Below are experts of layer 3 (counted from 0) of a mixture-of-experts language model. Rows are named down (a neuron's output weights, with its number) and show model dimensions 0-223. Each number is 128 + 32 x the weight over its row's rms, rounded and kept within 0 to 255. Numbers have three digits each.
Before each expert's rows: a language model's description of what the expert responds to. This comes from a sample of Wikipedia text that the model never trained on.

# expert 55
It responds to: Conjunctions and relative pronouns opening clauses, such as that, which, who, when, while, where, there, However.
down3:110163111080119118147144090103134104088129106142087083153172146133124145105074082122089068125116083120178099179187076144168150169092121101152094092179142155105085129159142176206168125118147109143110092154092120121129087170179080147148143159116202213105105178151080215081136134104092125103151131164126115058142131131112133161062108147124136124132099175113172158146121100137167125063136138144068181107100156118110179140154077133116117172129057130160111112107114104130104137147116148103109133119114163091200166152152107097188137138120128147091173098151115147128134078115119193121104112092186168100106123067115087166191135088118168109098158109147124143137102117161111173088145
down4:077101112203128124113151120111136073100178100102135121157137192129160125092142106146153156156095090176136156170050137185119126040137088104142133093134152125115108047118140099144107131146125061101101128101115109147099113094138167072133093112129166119148115157140088146150088124138176080104100095117097104097051163162122109155098164149133144145079124152131144081133131128128124147144121149123110132136129100061099137141128147084158061181117189085100096097109150175084087086045120119118077154134135116142126130133124115144137165149066079154167127108164078125155112118242123151168130139146157116070060117110095127153100157124194133169076120148171158102114147173172144089085121

# expert 30
It responds to: Sentence-initial prepositions and conjunctions after a full stop, such as In, On, As, After, During, However, When.
down4:189102110156134154105053116152112161053154217145156128100102100153065083196097119120116253134131077140104157125077102220147169096105093148142155155153113132079129113133110076150125125133165116125143105142069145117127119149138155114124026162106147108186149141155130101151157133179108132148114100086151130134127187154124148167157154131059110099100137084065121101134127087168148113132159166148180106096120139102150159169163131127137125129117104152136100128151134107155136156129082104156128092165096143142127150090149196097112135151096126124112149092170153174171179155113182141123112121118133141117102141079185111097159170090139138143094125100100084141111097034091127132094115
down5:083140111103126178184206115166134161084158058115145139131132111120146162156147063133143116049180141117104121125119186140149152144090113118131156121135111105166132105149153125144140158135093086145113160148108087153115160137109153142128095144172127128159098107136116069153070183131158040149127185075113109177188115099123097157081180149141086059118094140118125118166134109194072121129073100135138079191113141081109130168090166168150183109117145151145132135112153137148149138176155067168100146126093154101188130138170125115158150157129171139081106152094140128142118125148133170164084120063117139206126218156170129111070105128104156147144098083087166116127096108082129172097102

# expert 56
It responds to: Closing parentheses, brackets and quotation marks ending titles, dates or codes, such as (1851), (OR1142), "Prediction".
down4:137177094126129114062144131114074176114104131082163104171099113184086084114108127174146117148163110140154123156124127128186079110156173136134185163171123122139158126112138084135141148143133142145092165189119082170123072122163100201174097089136173112143179140130121163145093143151085085109101135128070092156103106052136061133141110090130091105110117129145135149087130151155075152141098113159185074161130178173124099178159095155096163138134141103084125117186122185120083091112116142148168127082200144111130128128148137149085130184143115144092077188159170160097100153117092171143078172175150162190156120166145153093148172115172135137051149193126129139132157103149103157172129
down5:092035095093090074190144113120106132129072149081138065117140149153157179110186113109169140140163141163088171117140174096095143110039191090112187112125127152173167156120125204148203180158122082188076091107140152155147157101126115148129165108106116191170128150111135154194127134112119106145115145168120151127164101164127160114067124099155077143112115087100133178150131132110142129107166153184121158146056097146157151104126112119155140077137159071148158100137124115153126089110113082148147130116179140138146076117105169124147149132160092162145168135164144080167115110156096108112155074114123132119113113142097167124155125183061108140136116063130177083134090165170110154142082

# expert 9
It responds to: Abstract or field-label nouns like range, risk, evidence, attention and hope in lists, and infobox labels such as Platforms:, Density, ISBN, Category.
down0:051192108128126123189077120115152146105140106124120158073115125121126126123155119101128096143123099024188146046060066119102120121099120142137090173152147165137086094113076133092116157129115159121123177136109149082147055112099151134150132108132149130114123110138197118124128113086123161098150122123129109116132115103115132167125159119130132109140107100145202187117139153071155063113135100168156104123124142104044049087159099129151144189131102171136080177152159118106197123123104110149106161098135131138108116089202085118105160184108117172122077091124116121097145133133151143152144215137115182097134121130091108100077176108186101180132137107104066109143107061155143129094123
down1:105128081127136153144092141127117115108192129115162117145136100040191177129148164115133123107114124138135180125106138172204101169100086101127084207087189063111104099160147127118119148156103103126091095153117165144119150126148090195107161099111087142063082105140076130115032139144130142107139075122148146105113191156110121126083122137108118135160175124136126050081160096152094108151155122103187120147110128184082111091132097122139134148160116158137116158148107169190165136168144131082099117148103157130147153134111149147187152104153150105143086124105131092138136234092155104066130104120159120151147180117175124101146143142135128141171136083107069058138041129080128152123121

# expert 17
It responds to: Articles and quantity words like a, an, one, another, first, largest, plus the leading hyphen or letter of list items.
down2:117106118123115136149188133162168114167108108132152141130099108142168210117115161144149155155119135125165114100152133165100139129130139145120081110093167138078138126092162128159173131145139061156144106126125144158126107127125167136112141136112127107132100136053094154128113119107057101102114157082087221100094127206061110042110094089120141093151132120104124179170120132089131057188153115098119146155046101171130132137094198144139195140125109153083212170145103182111160131117108145095103123177130110152146121125095078110158130138129096106114076095163138133152147110129068159118073131127167131141092129143127138072116190121189169085120156096144044178126157157143083126197120
down3:164120121125098099133136154115077123071074102127101149142099090140141159156109122120165080126130099106100098073143106120100207113204104098099116130095130164104160159178132108114170149155122112129121167111125123117133114143130098061092156091090148091164113106196094143072048111160162095152096141175133070079157140080091094087124122126147178159058088106102119084112126132150145155135097153077117148133112167178106131116112128102191136137205109121112142155155121147151152105162141191147135170052142162155124161106167142169117112104075180154101096112089149162142154179097133142178165149098152119210100110109173097175152110135174093059121086071156118107163104128098074099141107

# expert 49
It responds to: Month names in dates, the = of article title headers, and | table separators at row starts.
down4:120147128126084117124083150191151163076164132126100160131066138093111106156099134155130110105173098157152129160142159080164139145166132136116069128121130143052189077125121184127081126155146061154130155124107100135188145145161102182119130138129067189092132141147020136125118101100131111143056102111131168103130140099133135135149146040119114148088051169121095131132116097103168119121142102104147124185110156159129123090164191141137089169074152112112150101120114096204080082113200106096128113079144144121094187094065095164100089140091088119164152121079167133096118102143124139144136097095161136056156071109125165156127127126123157130134140125091129134144133082149115092170068
down5:127079129169127085166110091070118117161124114125134118129098140125100188168143120115127171100179176132120156148112094119111073112140111100140091153113102165076090120122182051136065136064155096098135123148133107110121178127142181103202171125176096117144111135131114164149142132103131126142125051140099205123143205140151124125156133135131125156140186157093094111123163109138115146133120166062152086095140092185133211193118119152149165098074114096152143105186184106102134115164121140089152110169100118159173090112155110115143201138142153101096128114132130177122144064098079146100212163159145119074141115129093072126192141127140146121067096121131133139078171117143123065085129

# expert 36
It responds to: Final digits of years and decades, as in 1960s, 1953 to 1970, plus the and words like century, ago.
down0:126070132178086141166083157161182111099128164059116109105066096146170118103187169190109096143137152140167189122107143137099134122085061079147063037114094117138157066171129099145084100128116113171141161139103085157150093124126155162179097164131146071139100126160101085084095141174130143170070133166101140152200148139161113116156160165120158116082120150150162143074104080126072169179140126141113164108160130179108120145141146144124115145124135155093125141144125096140134142172105130112121107127159095178144081163141159079128175164141158093097132095067127178110129189163088115156135198128151076125135102125177128130070152187124167173096096121110136100132126069115122119112095
down1:091189149123160166138134127118128139098118097141172145115080129152149112118102129148113106145155119155143101129138138133133187134142124156076112077087125103101124104130137109116181162122132118091118102069108137132116129104103120163157101100129093090106226125049136031083143169140136103087116181099131072126184165104168082094117083101184086108153151134095081107137152162106106092110137091108140147104032116148171083130078117195109151122141097119106085199171090092097094127114112108083164153181151064104081123143110082176120155140101078086135157088079135071094153100177102120116166157160129143108114109156103098119161187092151161150119162147134168162152175126122157070166169

# expert 34
It responds to: Single letters or short consonant clusters early inside words or names, as in dec-l-aration, re-f-lects, gl-owing.
down4:109157176100153141080139136155151062129034088136123093138150113117106100097160052147156099131067183084110141165141048122138157117155109121162105173140104154153100151141121126126116203117151143162144076119164139098122134105127162126098117167124134150126071038143149124130156158117098148073110089162117198159176118077096153192145115136085108177119139114056128115113166141067117088117148146145120120191103135139059169122103096085135104191088146157151153132138126153155103048106151158150105117074161141148124148167190107172082212091147102169112132124158135165142130119153137096128112178144094193120116139105120152119144091126122144164105077089167145145120109090122134111089086
down5:088152091153150106176203067082119065155168101068143129090151153073097135156106093111076182182168115208127124156095102096118129106128193087118091148141125096166141144119142110171118186151139122131102147160099143118138097153137089140162142147166121134106135112113117139166150169110076141136178092117093175162126106179118141165079118144118120104153090104171120120113104095157101177146120074148152175101132130140188147085103130120108094172167163112143162050126112132067147141117111095167195097161080171085105157105191118113142188088138145169122085176133105157118185164136105091104165158142144137162191122189090164127139150215173117116126150140122128091097163158115120110164106

# expert 58
It responds to: Family nouns like son, father, wife, plus coordinate marks like °N and ″W and units like in, mg, %.
down5:170166148098110115160092155049156178174179117033133158105086089173122154117110138168123152133119134124109155148092091121093114095169105105132120103110117150083144141125195114128078083143117140143137161198116112071145113195173089085162117187129122161068093086121150124141148074132133139113147112204133135164113154161113108147117101163076135086179182128136056085086123180174134094122166154167113156173155131145059165088118106102127114190187132177078139043146142084119105117133112147126120128126090140159098155130092136092102152098124115144149127106089116143109130141134172145209155110145156142104159148107165138170194069150132073152094153154182108096135112131115125128125130
down6:122119154125091137126076116091110083163124117133132072140200112162153186120063113099085076105117121143124127123153213093159139138190162138095111124087142079145186110176171129082082107128183133061175129168104142144133146151144152126145141143149072137131123155150110086157133110149109099129045145132166110194119138099109105150171131142134132164125205164171072074172147136128151135133146180147086095088150115140115147183116120113121148126120162130127181116086168113139183126129180149119145100148112073134166087112152084177120108123116122106199135051149111132138075097137149095127118079110081148123128090052154109074138083156168081196148133124121098123150094102051112137086117